config.toml
n_layer = 20
activation = "squared_relu"
router_score = "softmax"
routed_scale = 1.0
balance_bias = false
vocab_size = 2048
norm = "rmsnorm"
tie_embeddings = false
train_tokens = 564200000
Below are experts of layer 8 (counted from 0) of a mixture-of-experts language model. Rows are named router (the router's row for the expert), up (a neuron's input weights, with its number) and show model dimensions 0-191. Each number is 128 + 32 x the weight over its row's rms, rounded and kept within 0 to 255.
Before each expert's rows: "mostly gets" lists some tokens that are sent to it at least half of the time; "comes after" lists some tokens at least twice as common just before its tokens as in all text. This comes from a sample of Wikipedia text that the model never trained on. Tokens count by the router's weight.

# expert 111
mostly gets: ").", "\".", " ==", "..", " ===", "\","
comes after: ".", "s", "es", ")", "ation", "=="
router [137 137  95 102 137 179 100 153 135 174 134 150 111 113 103 135 129 180 148 116 150 172  67  30 148 161 107 163 156 100 136 113 119 117 139 120 104 116 224 138  98 196 181 125 126 123 104 151 104 108 139 126 159 141  83 147 162 178 122 170 126 143  98 168  97 159 136 131 100 145  52 183  93 145 117 177 121 125  90  93 163 170 122  98 160 112 191 162 117 115 113 119  99 108 137 140 147 150 114 105 127 188 118 149 148 116 127 108 106  94 125 195 133 181  66 136  70 159 117 138 103  75 149 221 185 135 166 160 150 157 125 129 146 110  77 124 145 156 173  96  91 106 116 115 168 126  91 125  91 139 120 131  81 150 111 120 112 106 160 102 118 141 119 154  96  77 118 139 154 128 184 120 107 192 154  49 178 165 129 120 186 111  87  96 129 201 112 122 136 120 119 143]
up0 [202 155 131 125 128 110 120 117 174 119 163  89 112 154 143  95 129 113 165 102 144 147 148 146 165 119 126 147 171  70 133 123 114 215 111  85 114 141  99 161 195 109  87 131 137 127 199 117 116 169 162 159 141 183 134  86 147 155 174 162 142 152 126 154 210 181  94  80 122 122 102 169 122 168 108 165 139  98 158 120 151 120 115  99 167 102 132 163  40  95 140 137  78 118 146 129  94  66 155 139 160  84 146 131 118 131 164 150 153 149  86 182  72 220 213 130 104 132 133 131 132 131 174 113 112 143 171 110 235 133 136 174 110 150 134  93 131 121  82 157 134 144 105 135  88 161 181 168 150 154  84 115 103 144 149 173 111 144 123 112 105  86 127 146 167 156 140 167 132 118 128 164 150 148  93 100 150 134 144  76 170 130 141 159 142 113 163 116 115 111 120 111]
up1 [ 76 165 170  88 132 110 157 133 100 143 137  90 159 158  97 219 177  61 161 101 164 126 131 121 132 132 171 171 142 149 117  78 138 132 171 179 111 191 103 121 158 100 209 161 149 111 168  76 107  57 140 107 100 160  85 173 118 139 137 149 115 125 129 148 147 125  98 164 112 142 173 102 119 134  81 178  77 104  83 126  98  80 109 153  84  72 170 167 115  99 150  44 147 165 138 128 101 123 104 101 158 170 155 161 132 100  91 175 135 106 112 124 125  45 124 152 138 145 179 168 153 171  90 105 124 138  97 120 114 141 109 124 163 169  83  92 127 135 182 112  81 136 144  84 146 117  93 112 117 122 139 105  54 162 124 173 123  93 118 152 158 127 112  87 145 154 134 154 150 137 128 115 140  98 125 108 170 159  89 126 134 104 151  95 164 168  93 167  77 176 135 111]
up2 [117 109 149 130 173  89 225 165 159 133 134 116 134 126 104 132  68  54 164 125 142 134 147 138 143 138 152 172  67 149 164  85 124 176 150 133 148 172  79 111 112  91  80 121 117 109 171 110 162 142 168 206 111 153 150 107 140 171 163 134 151 139 136  97  73 131 152 139 121  98 171 148  64 125 159 137 118 125 133 136  65 119 123 145 150 147 130 144 141 126 159 106 116 109 140 160  54  98  83 123 137 171 192 103 135 149 132 122 136  81  91 122 116  74 236 142 128 107 172 153  77 195 150 109 125 127  88 113 104 120 193  63 103 137 152 133 129 144  56 119 116 131  98 170  96 123  96 174  98 132 125 136 170  65 112 149 123 128 163 119 139 123 144 170 152 120 144 175 163 190 131 194  76 110  64 138 108 110 121 137 150 135  97 144 165 138 131 140 131 164 100 144]
up3 [116  82  89 142 101  80 125 113 112 129 165 154  88 109 132 182  68 147 154 152  59 113 112 124 109 163  95  64 161 176  82  87 191 162 133  84  82 116 160 183 156 114 169 103 114 118 146 143 111 124 156 186 119  82 172 137 109 122  96 143  86 156 150 152  80  86  90 136  83 159 155  59 140 148 131 111 154 152 112  80 173 108 120 116  87  95 161  92 128 111 176 188 120  89 101 116  91 113 147 149 107 120 136  91 161 136 111 131  76 120 160  91 145  90 126 138 112  84 164 130  92 108 121 131 162 187 147 181 152  75  99 180 163 122 126 117 166 113 114 152  33  97 132 178  89 115 158 124  90  89  98  81 118 149 123 131 142 132 105 131 125 124  95 103  52 133 175 137 115 128 158 121 108 113 149 102 126 123 186 141 114 141  60 172 137 106 161  97 156 101  87  75]
up4 [190 124 149  94 145 153 162  98 126  86 130 119 137 121 148 107 153 179 140 138 117 103 146 199 150 152 159 124  85 102  68 122 157 125 123 113  95 124 139  99 114  85 124 103 146 138 134 145  83  98 165 117  95 147 141 142 158  89 133  48 168 105 142 145 113 153 142 165 151 167 129 144 103 139  96 199 135 118 101 148 100 100 119 166 148 149 149  92  97 128 139  78 107 154 129  42 218 140 112  31 125 156 164 163 156  80 180 103 145 161  93 153  84 181 139 103  95 170 115 126 107 135 117 180 190 131  82  93 121  92 140  92 150  78 137 174 167 121 114  65 126 117 154  95 100  73  93 123 135 126 121 178 122 110 169 103 120 114 116 170 168 116 157 158 118 163 140 118  85 105 135 184 127 124 161 204 155  69 111 122 124 106 127 201 152  78 140 117 130  73 132 131]
up5 [152 149 135 130 134 200 145 165 133 154 126 126 163 144 208 182 177 171 143 153 147 147 103  65 150 141  84 125 111 107 150 155 169  95 101  93 116 130 138  83 116 165 204 137  92  66  97 148  95 125 115 110 113 128  90 185 154 110 145 137  78  81 135  94 178 114 131 108 141 206 128 123 132  91  96 169 145 124 122 130 132 111 115 103 142 153 118  98 129 127 179 154 148 104 159 164 122 130 163 147 111 122 111 157 119 105 144 121 125 188 163  96 122 167 123 135 120 145 109 136 144 101 151 126 114 110 140 126 119 142 136 155 129 201 174  86 103 220  97 166 187  74 110 160 142 125  92 148 135 107 125 115  36  81  79 114 152  72 149 133 132 167 121 136  92  65 156 134 107 139 131 164 158 167  97 139  87  93 165 164  95  54 187  70  94 145 157 101  82 133 176 155]
up6 [146  99 114 138 190  56 201 103 195 181 121  92  81 134 151 131  98 133 172 146 139 141  97 161 145 109  96 153 176 166 137 111 127  81 121 162 118 156 113  98 148 128  53 116 128 121 127 108  89 124 122 111 164 132 112 178 142 127 147 175 131 154  31 153 151 142 117 152  94 140 206 106 186 149 131 145 110 132 141 128 122 121 122  97 158 161 107 141 106 160 139 130 171 120 100 153 106 147 152 146 136 168 154 175 161 172  70 148 108 114 127 119 171 170 187 198 188 120 132  64 149  92 181 158 144 164  72 141 162 123  87 134 129 114 127 140  50 112  87 162 127 110  61 105  95 169  96 192 152 156  66 141 185 166 120 155 139 158 110 106 150 163  97 168 119 180 127 129 154 168 143 169 137 103 123 146 108 114 142 164 115 125 146 107 118 177 149  91 113 128 140 156]
up7 [162 102  63 151  93 186 137 175 124 134 131 161  76 150 168 155 137 127 102 105 146 128 125 135 134  91  93  94 163 153 107 149 137 170 107  85 121 159 101 124 149 198  97 165  82  72 166 136 126 156 107 103 183 172 131 116 151 146  80 181 175 102 115 117 140 106 158 108 116 144 123 211 142 149 200 118 117 106 147  92 158 184 138 102 121 124 160 103 142 135  96 168  86  77 174 137  89 156 139 167 177 110  85 117 122  67 144  68 118  88 109 100 176 137  74 192 127 146 127 126 117 129  97 122 164 118 145 110 148  84 131 137 138 134  86 169  89 102 141 107 139 104 106 163 112  87 188  93 133  65 123 175 149 187 131 165 179 187 150 129 116 109  87 133 111 137  99 159 125 128 132  85 131 167 144 136 156  67 174 115 209 158 150 115 175 103 136  89 145  75 125 124]
up8 [122 111 117 149 193 112 152 133 190 157 151 140 127 141  77 124 162  88  93 119  94 177 128 180  72 137 144  95 194 113 101 149 117 136 104  96 151 106 118 107 105  80  89 106 102 175 103 132 134 143 136 147 162 147 103 141 129 146 179 209 155  85 136 100 139 128 115 183 130 160 152  69 135 158 117 133 159 119  78 140 123 147 103 100  93 125 189 183  91 174  97 123 103  84  99  79 164 113  99 191 115 114  93 172 102 164 139 105  73 167 156 108  95 103 107 140  77  70 126  81 118 105 161 104 127 166 150 138 135 165  71 131  77  94 184  94 143 103 102  93 105 121 129 150 107 113 158 156  70  76 129 154 166 170 135 126 143 157  80 101 120  65 153 146  73 104 131 124 134  76 117  74 135 160 108 183 124 140 128 116 192 165 107 110 157 147 197  88 129 106 106  98]
up9 [102 158  88 106 145  66 128  72  78 126  54 135 128 185 138  97  70 155 147 111  97 128 129 137 110 110 138 123 161 129 113  85 143 112 130 128 105  92 125 122 127 157  42  82 124 121 113 133 135 148 129 155 116  51  73 164  87 151 112 111 116 124 126 112  98 116 131 142 137 159 161 103 138 174 213  99 186 137 141  83 147  64 142  82 127 165 116 120 171 119  78 180 162 121 136 125 138 101 119 163 111 110 126 117 192 146 160 122 169 144 151  71 127 141 118 142 127 123 135 108  92 106 158 102 123 142 126 118 185 139 140  78 136  82 175 126  87 226 187 137 123 115 163 124 119 150 143 139 179  94  50 115 193 153 111 167 145  65  99 116 115  94 203 135 118 154 116 119 141  99  72 105 135 140  87 192 105 156 102 118 134 141  80  89  64 132 122 139 102 156 109 108]
up10 [145 192  84 151  92 124 137 124 140 133 144 112 163 182 156 114 162 196 145 157  95 207  69 129 158 132 141 150 116 111 143 153 146  80 122 117 143 120  80 148  76  91  91 142 130  90 122  98 112 131  95 179  91  89 115 148 172 147  88  75 123 118  93 104 130 124 188 105 156  96  81 140 143 121 128 102 156 118  91 113 153 115 112 188 164 186 122 221 206 125 166 164 128 129 166 106 118 150 110 134 140 144 125  78 182 156 127 106 152 109  93 132 108 129 144  79 160 166 140 103 101 148  97 155  83 127 114 148 118 143 194  64 153  94  92 167 101 160 104 114  64 178 180 182  97 152 111 112 148 118  83  82 157 122 126  96 122 182 174 145 184 193 144 135 143 160 184 166 149 165 111 119 125  80 112 118 161 106 105 182 142 115 144 118 105 132 151 103  92 113 109 126]
up11 [ 85 130 115 152  94  96 157 151  95 129 141 175 124 165  76 102 102 143 157 111 158 156  62  94 130 167  49 127  92 173 146  74 131 111 174 125 168  86 113 131 116 110  76 157 146 123  79 209 121 163 122 146  95  74 159 120 147 131  93 133 165 160 111 134 181 145 143 131 127 185 160 114 114 132 117 181 145 137 125 175 130  61 105 111 134  88 108  75 174 143 174 120 172 133 113 138 160 127  61 153 154 119  76  80 122 103 174 108 123  81 150 112 132 148 174 119 146 148 140 139 145 100  76  96 165 108 129 200 136 103 145  85 144 123 138  77 143  91  96 140 144 209 133 156 111 169 125 104 108  59 158  87 160 121 107  96 137 128 146 143 122 123 108 148 140  81  83 143 166 143 136 146 169  98 156 127 108 109 139  32  85  97 108 181 125 141  94 130 109 109 188 172]
up12 [ 80 133 157 112 140 121  68 155 121 122 138 104 201 128  91 148  92 104 129 121 128  95  81 175 161 113 107 128 116 145  94 142 113 164  91 140 127  94  83 117  93 153  70  88 144  91  79 100 126 131 134 156 150 151 109 194  83 143 101 117  96  94 129 155 128 151  87  96 120 156 167  70 121 143 123  98 121 125 113 108  66  84 173 186 114 166 142  59 184 159 132  96 103 123 114 101 121 109  87  89  70  88 144 132  85  70 116 114 136 132 130  76 121  52 138  45  77  67 107 176 111 123 127 137 128  88  94 141  82 134 147  76 150 135 114 150 133 145 127  98 203 140 120 159 129 178 138 108  92 140 172 210 152 116 145 130  67 121 125 106 191 142 123 103  89 152 141 167 205 109 104 103 180 159 142 145 131 167 154 144 134 104 148 134 113 130 141 135 154  92 131 179]
up13 [143  83  86 121  83 113 168 132 169 140 100 132 120 145 140 141  60 124 132 109  41  70 115  49 133 123 122  61 145 122 103 193 134  93 143 153 147  78 103 145  80  64 143 122  79 109 128 175 157 153 119  73 132 124 128  71 115 155 103 128 134 139  86 159  49 131 162 170 121 132 121  80 123 187 107 134 102 187  91 151 101 187 110 141 162 157 191  85  86 117 147 170 131  52 157 155 151 111 157  74 116 153 128 114 146 103 145 140 177 107 184 104 109  98 144 130 133  91 150 151  54 111 178 144 119 163 100  71 141 119 123 158 117  86 114 123 156 105 134 142 146 134 109 129 114 164 109 151  87 170 139 141 102 161 107 171 175 114 114 132 146 133 110 160  94 124 126 124  97 151  70 145 156 124 144 148 110 158 131 140  76 139 112 140 164  81 136  67 151  51 119 155]
up14 [103 192 164 134 153 182 132 125 126 134 171 124  87 161 136 109 114 162 117 109 151  97  68 157 171 133 125 148 121 153  96  98 156  99 106 125  96 130 111 112 185 103 144 121 149 131 118 154 150 156 141 142  83 110  95 121 111 160 101 186 140 200 162  90 181 143 145  86 142  78 119 130 149 130 113 115  82 114 207  66 120 109 143  61 101 161 171 130 134 106 138 113 157 181 107 168 106 134  75 149 137 133  90  74 150 182 106 142 115 121 135 124 141  90 141 162 111  89 128 214 150 133 137 142 130 148 153 182 138 158 138 130  63 148 108 123 136 115 167 116 179 170 160 131 142  87 139 110 136 133 126  78 108 144  74  93  58 111 161 160  97 109 167 109 157  81  96 126 150 134 139 216 194 109 169 116  69  74 162 188 166  99 117 166  88 116 177 120  97  88 162 138]
up15 [113 137 101 102 128 152 108 188 190 106 176 105  93  91 110 102 172 115 121  76 133 114 156 205 126  94 109 164  85 161 144 113 125  63 142 129 136  99  85 143 102  95 124 184 165 117  79 118 119 107 165 139 135 125 127 136 148 130 160 163 114  51 131 144 127 112 109 179  78  70 110 113 135 128 115  69 135 159  62 196  75 146 151 115  49 127 140 169 132 165 139 123 128  96  60  92 150 135 101 134 135 119  86 143 133 104 105  82  78 104 155 119 122 106 147 127 133 125 152 117 118 131 121 137 142 130  57 176  52 167  98  40 127 143 152  90 112 164 137 121 157 124 100 197 148 127  81 108 114 155 187 114 173  74 118 130 102 110 119 162 146 152 148 148 144  89 111 118 179 139  80 134 166  97 123 203 164 160 111 136 107 176 147 163 148 115 132 115 170  93  92 133]
up16 [131 130  98 120 126 133 132 134  88  93 145  83 151 134  94 118 219 165  76  91  94 158 121  53 172 161 161 136  45 161 120  91 133 172 101 174  95 185 196 177 135 152 160  99 153 130  92 115 125 104 132 137 112 134 116 146 181 152 178 101 158 157 145 163  58 118 111  94 142  47 113 117  82 158 149 163 151 102 122 100 137  96  92 143 130  85  74 164 150  82 117 102 103 137 123 114 105  89 177 114 150 157 143 199 141 143 127 128 136 136  98 152 133 156 122 188 126 151 138 160  94 101 120 146 146 153 153 159 137 170 159  90  94 127 104 128 146 150 140 159 101 113 108  80 151 116 114 122  99 146 142 106 148 115 212 135 112  86 119 153  88  85 125 152 110  87 127 168 114 119 203 108  79  83  90 125 140 165 141 116  81 137 158  49  86 173  99 143 144 175 162 126]
up17 [131 127  95 182 148 106 155 122 164 161 124 181 168  59 119 155 164 126  90  86 105 188 145  83 123 188 219 110 137 155 101  97 177 147 106 107  98 128 138 160 143 157 161 116 161  67  86 146 104 145 115  96 145 160 119  78 146 128 143 150 130 161 125 131 124 116 107 144 105 154 110 149 100  85 146 158 120 162 110 153 113 185 128 175 111  80 134  98 162 131 113 102 132 115 110 117 198 116 138  77  98 157 214 135 135  80 125  83  86 123 139 161 137 159 127 159  99 134  91  76 112  48 155 121  94 131 188 162 155 125 140 156  82 118  99 100 150 111 119 141 143 137 170 162 194 206 160 124 110  98 155 116 141  93  80  93 110 105 119  91 106  73 131 191  77 121 121 148 118 136 100 125 109 152 123 154  61 156  99  93 122 127 149 142 183 131 123  39  94 107 132 141]
up18 [105 166 182 155 141 122 104 138 150 177 114 139 167 158 101 156 145 137 166 151 134 180 117 128 122 106 164 154 114 115 164 137  94 134 143 177 195 172 144 135  87 123 103 108 114 125 147 129 151 123 145 117 106 132 172 174 151 107 123  63 128 148  97 126 100 118  93 115  94 124  82 124  99 134 150 174  73 113  86 165  98  98 180 130 159 165 114 145 107 123 119 153 128 128 119 142 171 167 155 188 159 117 157  75 131 159 114 141 165 199  97 124 117 151 134 170  74 153 103 193 117  75 146 126 131  89 128 144 150 189 163  76 116 126  73  50 161 148  92 129 120 169 150  43 130  63 153 155 104 128 142 112  93 110  39  55 148 124 115 118 130 169 103  66  99 160 149 125 128 128  98 112 137  88 148 163 189 132 108 111  84 140 160 189 105 157  91  63 151 177 140 110]
up19 [134 112  99 125  96 130 164 133  96 104  90 109  62 109 156  93 131  69 121 182  88 110 187 195 120 139 126 145 118 149 146 102 148 130 101 118  89 138  96 140 117  95 107 176 171 161 131 132 126  83 145 132 130 134 139 155 110 156 116 101 159 116 171  89 105  77  89 111 123  98 186 175  62  96  99 102  79 154 138 132 161 111 143 172 162 111 122  61 129  99 126  96 160 129  99 153 107 128 124 111 143 126 139  96 140 140  72 101 168 120 157 153  90  96 155 135 142  42 129 165 115 200 128 132 113 157  77 146  69 184 117  79 139 154 156 115 120 180 114 176 112 153 152 121 161 110  85 177 181 130 133 139 116  88 135 116 123 102 111 157 112  79 165 185 205 109  82 107 204 151  74 164 145 108 122 163 134 180  97  73 139 139  87 186 115  88 131 147 180 166 105 135]
up20 [159 172 166  90 137 154 126  97 184 113 124  87 166 156 158  87  73 107 110 142 227 131 146 137 142 115 125 112 125 115 159  98 155 134 136 105 108 201 115 146 139 142 146 189 135 162 119 166  93 125 134 123  34  72 148 154 166 144 146 163 117 198 108 160 143 141 154  90 161 110 101 169 122 136 152 136 155  87 180 130 128 114 106  84 152 175 114 143 156 173 141 162 108 160 177 135 117 191 113 100 148  96  90 105 101 118 105 171 145 183  47 109 125 127 120 126 121 156  68 165 143 140 121 182 102 139 132 183 129  91  77 121 126 112 120 152 135 137 163 139 196 167 129 151 126 176 179  17 152 114 128 124 116 152 102 104 161 132 146 152 145 127 112 128  97 164 102 100  61 178 109 102 142 151 117 105  82 127 122 174 159 122 177  90 112 151 184 108 109 114 133 127]
up21 [103 142 128  99 143 134  85 151 177 119 142  48  92 139 111  80 118  84 129 107 129 163 102 157 135 100 128 139  59 148 144 168 174  88 120  72 116 123  91 181 121  61 124 114 179 152  96 134 136  72 153 117 149 123 107  91  83 111 118 108  91 154 112 171 184 116  77 134 127 160  82  97 154 151 113 126 108 151  85 148 115 101 142 153 164 189  58 133 136 146 129 110 126 134 101 144 117 120 108  90  98 113 173 137 139 118 120 163 140 140 149 121 160 128 152 112 173  87 157 177  54 115 123  84 138  97 108 205 122 185 136 176 126 183 133 155 135 143 126 157 140 164  88 145 167 174 146 149 166 200 178 134 134 128 175 127  92 223 127 143 184 148 122 174 103 108 125 116 153 186  98 167  99  95 121 128  92 151  92 164  54  99 145 173 114 145 122 154 148  82 115 148]
up22 [136 115 143 167 147 144 123 183 174 149 134  91 178 163 114 162 114 111 124 150 157 178 170 145 138 161 136 153 154 123  82 179 104 105 147 159 106  63 145  98 115  66  97 139 147 136  46 118 154 188 133 151 124 140 162 139 201  67 134 146 159 138 115 120 125 155 149 125 187  85 175 148 108 115 182 135 113 163 104  68 128 114 127  78 138 132 175 149 104 164  97  80 128 132 124 139  88 161  57 139 154 157 130  55 131 140 175 170 118  87 124 138 177 148 151 113  63 171 141 160 101 100 119 134 154 142 113 139  99 189 204 111 173 139 131 150  89 130  88 123  83  84  89 145 152  93  79 136 104 120 123 150  81  86 129 158 131 131  99 158  94  92 115 181 179 139 161 107  91 116 154 151 133  76 115 151 171 122 150 134  97 138 186 134 146 113 113 188 105  67 104 152]
up23 [160  43 157 167 110 133 157 125  83 145 124 148 151  94 137 116 119 123  72 134 215 117 139 199 136 175 120 157 139 135 159 162  79 153 130 118 162  91 132 108 120 168 161 165 153 112 168 109  97 113  93 123 181 117 107  76 125 162 104  94 178 125 102 165 141 134 140 103 205 174 138 176 110 149 109 133 110 125  85 115 131  81 105 146 155 137 183 163 126  96 155  58  95  94 103 107 164 195  90  52 146 100 142  84 150 116 189 160 107  69 136 151 180 148 119 110 160  76 167  94 114 129  82 131 134 105 129  95 144 143 114 102 127 106 108 171 135 138  96  61  92 112 115 186 165 137 150 171 151 154 165 192  89 122 148  85  99 113 100 121 120 127 136 145 151 126  85 125 113  89 124 147 146 163 122  88  95 114 140 174 167 102  70 106  96 103 101 169 122 135 192 137]
up24 [ 92 185 117 148 145  71 115 146 162 113  92 139 143 145 177  77 120 114 120 123 120 148 113  72 191 103 122 153 111 101 119 123 115 183 112 172 207 139 106 108 141 142 140 165 123 140 145 180 150 137 127 142 192  29 102 120 106 144  73 121 122 115 145 131 142  87  57 143 160  74 132 117 168 139 126 154 162 128 150 167 135 128 215 121 149 118 103 182 201 118 124 154 123 205 153 162 157 144 147 132 111 163 107 148 129 132 108 166 154 124  87 146  87 152 108 140 176  97 129 141 137 123 150  90 131 126 108 111 155 145 171 131 102 146 118 126  95 152 156  76 104 103  81 112 173 154  85 152 157 166  87 116 180  96 163 188 149 132 140 179 101  98  91 146 178 115 108 166  97 158 122 117 114 106 142 139 121 156 162 173 169  88 166 166 156 156 188 207 158 184 101 106]
up25 [149 139  99  97 186 140 149 104  86 131 134 167 112 134  89 193 147 180 105 140 152 176 150 169 159 183 111 185  90 131 145 124 136 149 124  84 154 148 124  94 158 113 174 102  77  96 129 117  82 188 104 130  77 127 108 103 167 163  96 141 147 107 114  93 178  82 123  99 153 163 164 155  58 163 154 109 153  93  96 125 109 142  94 117 130 109 112 122 105 207 181  92 105 182 102 115 141 155 121 150  97 170 133 175 160 148 142 108 179 168  93 120  81 129 124 131  88 162 161 187 156 145  71 133 152 101 155  88 149 107 161 142 153 208 166 134 156 106 149 141  90 186  88 102 134  96  72 141 124 133 133 113 108 175 136  62 143  87 124 151 176 136  89 150 120 166 102 156  73 128 199 129 198  80 107 146 118 141  90 149 145 118 124 142 152 166 154 158 152 126 126  91]
up26 [124 121  75 175  92 119 171 122 158 157 182  53  60  88 135  88 203 147 107 139 113 101 126 167  73 151 178 138 105 140  88  96 170 100 164 135 138 145 102  78  84 138  97 117 118 148 121 101 129 123 159 142 103  80  96 204 163 136 151 132 110  70 158  97 123  99  99  96 154 174 112 159 125 174 124 150 139 132 119 119 116 106 116 115 143 112 145 104  91 138 154 165 113  94  99  61 113 117 142 148 104 130  98 167 119 136 175  79 101  76 109  87 133  73 200 142 112 100 145 173 183 139 143  89 175 159 143 127 138 156 161  84 155 142 134 101 127  94 164 177 129 194  90 163  98 135 107 128 157 185 184 100 107 119 155 122 152 106  97 121 138 127 162  89 141  79 142  70 147 166 105 131 169 130  61 142  65 148 123 111  84 137  81 171 165 127 101  83  83 133 107 118]
up27 [188 137  97 102 142 136  68 145 150  88 138 121 148 171  44 117 130 139 101 171 168 196 106 125  92 153 157 133 135 176 113 165 107 102  82 107 130 116  84 109 111 100 159  62 177  71 108 165 125 154 119 121  96 103  40  90 149 143 152 129 162 173 124 153 152 161 116 123 131  64 144 109 139 140  71 204 121 127 180  75 118 155 158  75 128 131 148 144 138 109 108 112 144 144 166  65 136 122  81  78 101 101  91 149 132 127  54 133 111  66 155 155 150 131 107 107 117 168 138 125 145 117 181 180 103 106 134 144 155 166 150 101 141 108 112 172 115 121 131 137 126 173 108 118  89 119 134 151 118 113 139 112 138 178  80  75  94 138 159 129  82 106 112 110 170 137 103 130 138  90 153  90 127 146  75 189  56 171  52 171 164 178 126 110 103 154 125 119 129 137 123  94]
up28 [ 97 118 128  75 141 113 132 135 127 161  85 124 191  78 159 103 135 134 145 150 194 132  78 120 113 122 104 158 201 105 113 109 149  95 125 158 124 212 102  68 102 113 105 102  65 135 129 156 153 143 113  92 148 148 140 178  87 157 150 122 189 105  94 167 146 130 165 161  96 134 105  90  89 160 158 122 204 168 134 110  97 151 168  90  92 118  81 116 139 109 221  78 202  93  57  82  80 173 159 163 153 125 141 125  64 154 137 154 127 114 205  98 121 155 153 137 132 153 135 153 102 117 128 167 158 101 119 140  82 134 117 138 120  97 121 144 149 131  74 138 138 173 141  97 153 151 176 126 128 118 131 122 172 122 145  95 154  99  79  91 119 151 180 144 139 164 138 128 159 112 123 170 147 167 129 132 153 163 157 185 139  86 129  94  79  89 176 121 113 146 173 157]
up29 [117 109 107 110  74 153 105 158 146 181  98 121  91 146 123 125 158 134  75 142 134 126 140  93 109 141 173 116 149  96 115 147 160 142 169 187  91 150 158 147  85 128 167 103 130 150  92  64 142  95 120  78  97 151 160  92 163 142 114 121  87 137 151  84 149  77 173 142 128 138 138 130 100  83 122  91  86 130 117  92 131 170 159 137  99  79  83  74 107 154  77 184 168 176 127 226 137 173 169 149 179  86 179 114  76 127 172 153 103 127 112 142 153 134 141 109 139 163  98 125 156 112 120  87 131 123  86 183 157 129 109 162  82 137 119  99 140 156 118 130  91  49 142 111 163 159 132 126 104 127  93 145  99 108 130 127 204 222  76 163 140 144 155 125 190 129 111 166 155 158 122 102  97 172  70 161 179 139  96 146 117 123 142 151 111 181 159  91 101 119  85 123]
up30 [158 126 120 119 134 192 120 155 131  82 148 107 124 151 113 176 126 156 142  98  91 124 126 142 131 148 102 141 171  90 169  67 108 162 155 155 168  91 138  45  92  70 117 106 195  96 171 134 127 170 108 167 191 122 115 145 176  90 176 116 140 171 139  58 137  92 140  99  92 144 108  96 145 131 122 177 142 141 156 177 112 150 142 100 169 170 139 142 195 147 144  94 135 203 127 140 101 122  71 143 128 170 114 162 143 133  56 145 163 103 110 150 118 168 185 110  53 156 118 173  82 122 124 172 138 114 153 118 117 108 139 122 168 192 148 162 146  94 181 130 147 110 161 107 121 132 128 115 108 184 107 158 108 149 109 119 145 130 191 118 105 154 128 131 140 129  99 108  48 108 182 134 154 124 152 157  73 148 101 119 143  69 110 155 166 112  90 101 125 140 215 137]
up31 [134 184 153 138 110 110 118 146 168 184 124 143 120 144  62 132 148 157 109 133 145 103 157  94 143 112  86 114 150 114 191 139 151 136 126 133  92 129 117 155 114 168 196  55 156 139 138 142 150 166 142 138  88 129  89 169 137 109 162 152 125 138 100 168  88 149 133  97 158 145 121 104  97 135 145 138 176 133 214 144 141  70  92 139 107 136 195 130 163 106  83 176 106 123  97 139 151 110 171 120 211 174 136 127 163  96 102  89 152 133  60 110  52 125  95  88 159 119 118  99 175  66 177 103 119 162 176 120 129 115  85  98 180 149 157 138  85 107 107 183  71  75 162 118 139 169  72 111 124 100 144 152 158 128  88 150 170 136 156 123  99 133 126 124 136 143 109 105 217 157 123  90 137 102 106 153 106 178 106 152 142 158  45 141 125 142 101 166 142 118 122 175]
up32 [196 107 127  88 112 161 173 147 100 128 145 113  95 121 132 111  87 125  97 136 108 145 141 158  87 142 163 146 127 129 136  74 197  95 104  69 115 129 130 133  92 106 143 166 114 147 137 128 117 157 123 173 107 145  75 176 163 130  74 143 148  97 174  85 153 135 125 172 120 153 157 175  67  95 126 172 144 137 127 109  25 104  49  71 161 191 187  89 131 151 130  72  86 150 127  78 184 109  90 124  75 163 133 109 176 125 155 165  83  83 176 107 128 133 149 116 124 143 176 140 129 102 122 182 129 121  99 136 183 113 113 110 117 110 157 174 115 150 128 103  95 135 179  64 174 114  97 117  75 128 123 139 118 170 199 120 112 159 138  98 172 173  91 120 144 154 137 193 106 153 131 174 180  99 122 135 152 122 110 101 113 169 111 136 161 137 177 116 147 110 148 142]
up33 [120  77 157 102 187 158 128 175 127 159 158  90 177 125 111  86 126 135 111 116 151 158 116 142 235 139  69 160 126 122  93  88 160  79 106  84  82 156 103 143 144 111 106 110 150 203 119 122 135 178 151 149 137 160 127 104 154 129  76 154 128 186 164 135 103 166 116  82 178 147  89 140 172 136 149 138 147 121 149 146 180 160 131 173  87 113  95 123 129 132 163 129 139 141 110 114  97 159 162 120 118 149 159 147  68 129  89 111 119  69 100  97 143 141 150 150 147 123 117 144 127 124 132 141 174 198 230 134  90 149 160 179 164 149 143 110  77  58 138 182 147 131 126 148 170 115 117 170 132 126  58 109 117 114 161 174 159 150 165 146 142 197 130  76 164 136 153  88 172 110 120 153  96 174 142 171 121 150  91 116 167  99 154 162 170 107  89 160 101 126 102 147]
up34 [156  98 109 174 126 143  94 142 118  76 182 146 148 119 140 140  83 142 123 115 139  96 106  79 128 157  92 114 143  76  99 142 134 100 138 129 127 115 157 166 139 107 125 142  55 169 110 149 133 141 153 132 153 121 155 160  74 119  80 196 151  75  82 109 113 164 151 207  82 136 136 133  86 134  88 110 159 124 149 133  94 130  87  79 167 159 140 105 152  98 163 154 137 180 141 184 192  94 140 123 163 143 123 152 131 145  74 117 124 101 129 120  83 177 155 145 143  94 178 151 129 135 115 110 191 162 129 157 242 112  64 131 140  95 154  96 144  85 117  89 190 143  99 157  94 105 121 105 119 116  99 156 122  84 133 144  99 143 122 150 196 113 189  97 112 114 120  92 133 165 104 123  98  62 160  83  66  60 133  53 146 126  92 130 155 118 117 150 153 164 139 140]
up35 [139 120 136 126 132 179  95 112 147  90 130  86  92  82 107 184 143 112 151 117 159 136  92 121 103 133 116 156 157 115 114  73 123 119  94 192 136 122 127 142  96 140 138  76 142 165 113 119 105 100 158 125 111  62 135 128 185 113 111 131  90 114 123 167 180 108 167 116 101 105 130  58 194 101 139 177 164 129 124  91 133 136 136 102 110 150 169 153 128 148 134 133 199 122 101 120 159  90 174 161 173 164  56  61 162  98  59 131 160 116 129 157 140  71  74  67 121 116  84 126 164  66 128 147 139 132 128 157 127 158 134 179 141 201 214 142 140  92 152 140 156 117 147  73 132  82  87 123 129 173 154  88 152 114 122 107 124 140 133 131  91 125 143 187 173 189 133 106 124 128 155 124 172 195 120 151 177 128  54 147 148 171 110  84 122  81 121 163  94 133 138 132]